Weights of a small mixture-of-experts language model, trained from scratch on English Wikipedia.
Experts: 16 experts in each of 9 layers, 480 SwiGLU neurons an expert, 1 pick a token, a sigmoid router.
Below are experts of layer 3 (counted from 0) of a mixture-of-experts language model. Rows are named router (the router's row for the expert) and show model dimensions 0-191. Each number is 128 + 24 x the weight over its row's rms, rounded and kept within 0 to 255. Numbers have three digits each.
After each expert's rows: "gets" lists some tokens that make up at least twice as much of what it gets as of all text. This comes from a sample of Wikipedia text that the model never trained on. Tokens count by the router's weight.

# expert 13
router:179107114117187086164160131165161117102147120145112096120088090147078117113117082120106096144110128102118106101145138104107137145141131140185089143142160125095117100145151132122166113138116163161137083110124149119117133132096147133115141145109124069118121151126143133133136128093163159135127115137146123165175146167129083163127108098133095106108147133100144101098141127151129142151155137127113134161084104106138119150118079108164109093164146141131114145166112140154122135129160139154139130129136124109159104161116130147146095134123067151135174123153125167133142086157114152126
gets: ".", "°", "″", "′", "- ", ")"

# expert 0
router:192104110126151070181112094175142108140172115151076110125097085154095107153131099069131119138148138126126119103153184155122135105122132111118109126148152133095114142146126140139147119132108154138153093160117144108075114119098116130104135101095131092110116133119178169120104142118146102143092141151126135116133160135144123136120160134124123108137121152148128111089134115142152117145131149113107135132115119127151080150132137071149128121113129156141141138136110153155151127117106136121129158151118114079141096179101106123170114170133115097137146133100173125153125095154088187166
gets: ". ", ", ", "that ", ".", "which ", "). "

# expert 2
router:186093101153160096162130122192153108107175137123104074111111082153131111118120132071117129152121157131122118122163170142133098123132104133158138173143166106085134133126154145121158155112114153140139084107119154100132126128122135118122161098127128069110123138110164130128108126105161151087103145153130123142157144193125109156124097109138113094153138136130131111082135116170136150148144128117126137140095138146158098126084131127146108140146175156163129115195113158125113102130107115135128147141139114101162128115123134108138088157128123108109153149152132142144159117130107169167
gets: "\n", "| ", "|", "- ", "; ", "|---|---|---|---|---|---|"

# expert 6
router:158089126141160085151145148180176112097167126148114096118128084173102132101109134086102116167144162115136118092131152132120110115125107130152126149136156097125154155143143120125106141157123147155143066109122181086114132166099129127118140106091143104133130156138166170104110137111166147098115160126133130143152145141148127156125102097093097110156168097126159117075152122134139117150127118084098117129069101113140101147128111108158107120122146166152122142179118152129148107083125155141118133162158142102156122124107126136128100149139103114133153118154147132153109091131103160153
gets: "(", "o ", "i ", "as ", "e ", "en "

# expert 11
router:169093118124144083138138111185180121120164107138102093090090087140110122108122124089102122163098141105123122097150134120123140142097111124151119132152163120095123119143142119126139116140126158152150090135103187075109114146100112129132138101111129076113108127111150162127126155101172141114116145139144120181132130178128111144092140094103122105133144092138133102083125129127128141170131123116091116136078122116161103150123103104141121140140144164143142120167096163182113089115149152161128129160118130124160102114105121138137097142117085117152146107129151155149117089160127139186
gets: "| ", "0 ", "–", "; ", "1 ", "2 "

# expert 14
router:181087118142161077152141116172164113118119121150098054093097098149128143107104115067128131158110146095109128082141138134115130139115120134146155159125151120106118146164124153130120097116145148135139069178123128082121113126116104164123155124100164112140111113125180149148112109106149135162119178123136142140152180146144112129117126134111099100114130141162117115077128131103117114169124148095134119132114116115117076155100122112139088130123110159140119132145105149127107115099114147111124119112140147091164117113142122142142096192123126125130145120155181170145128109160125155147
gets: "was ", "with ", "had ", "has ", "to ", "have "

# expert 1
router:174091138150155083160137099175135100101166114145115086097089103141121110151143099101113110146128145133135111118163162116130114142127111116145133144145178115078120109121150147116139124121117128147139104146116124121090122158083108140095141093095156130122123157116158141092128118107185121092128156133154131130128184126136103163107135125090102115123135128136138087081135110158126120157135125145100129140110111114143079161101115097147083124148137175143147113139137167145164104118102139146160157153145119111162112130112104152166139166160089113146133125105171141145103068155108158148
gets: "and ", "the ", "The ", "of ", "or ", "to "

# expert 4
router:162062090130158053146129119186163101108170136137101089126118076140089078129133110098123149121136111108113118104142177129119134111113146135152138131148167101080134159160145139122142140140128156165156103161070129112097100137093123146106142108125132147105110123114148130134115116118176114156130144153141124146146175141136138130133148103103102098151139088126139107079142141153106120171151150136120108132137108127145111168079132123145122107128114181144137121129110135147137130124098132116138107124146113085161112163117110141146099174119104122166140093130138159153123097146105149153
gets: "a ", "not ", "more ", "other ", "be ", "also "

# expert 5
router:168104087147160078175141139204141103107156129131098081092114080148132142142109138083109104161122169126116131098154168122096133120095135119143131160160140130097133113125126135104145106137124130147164100114122128136108100143093128119127146092134124111146127148101194152151116132117159151143123136152144149148152150144139102162093109123118101090133147098162162110084151132133116133171153121113104134113056117130130123141127121117151090105165148169132148122179089154161113102106138127137153119136146141107158123139127145138122103134122108156134153118116163167162122083142115151142
gets: "(", ") ", "born ", "198", "196", "197"

# expert 3
router:181123094139145064199111108201138114124157121135092089088134078179126142127102104082117115140154156116119108094171162118135131127131128119158130180174151120083128109128146137135137126125128129151140111111136148106131109140126119146125133116124134065118131153118170161123125126099142129096103117125153112122167163156136124135121120131121084094153147129148135094101147127153141138179126142125098138119094136122131119141092112122146091140132156169156134107158113151145133119111086163116130160123127120110168128129115143108126083139129105124137114140116152166158111100162119174170
gets: "\n\n", "==", "- ", "\n", "===", "= "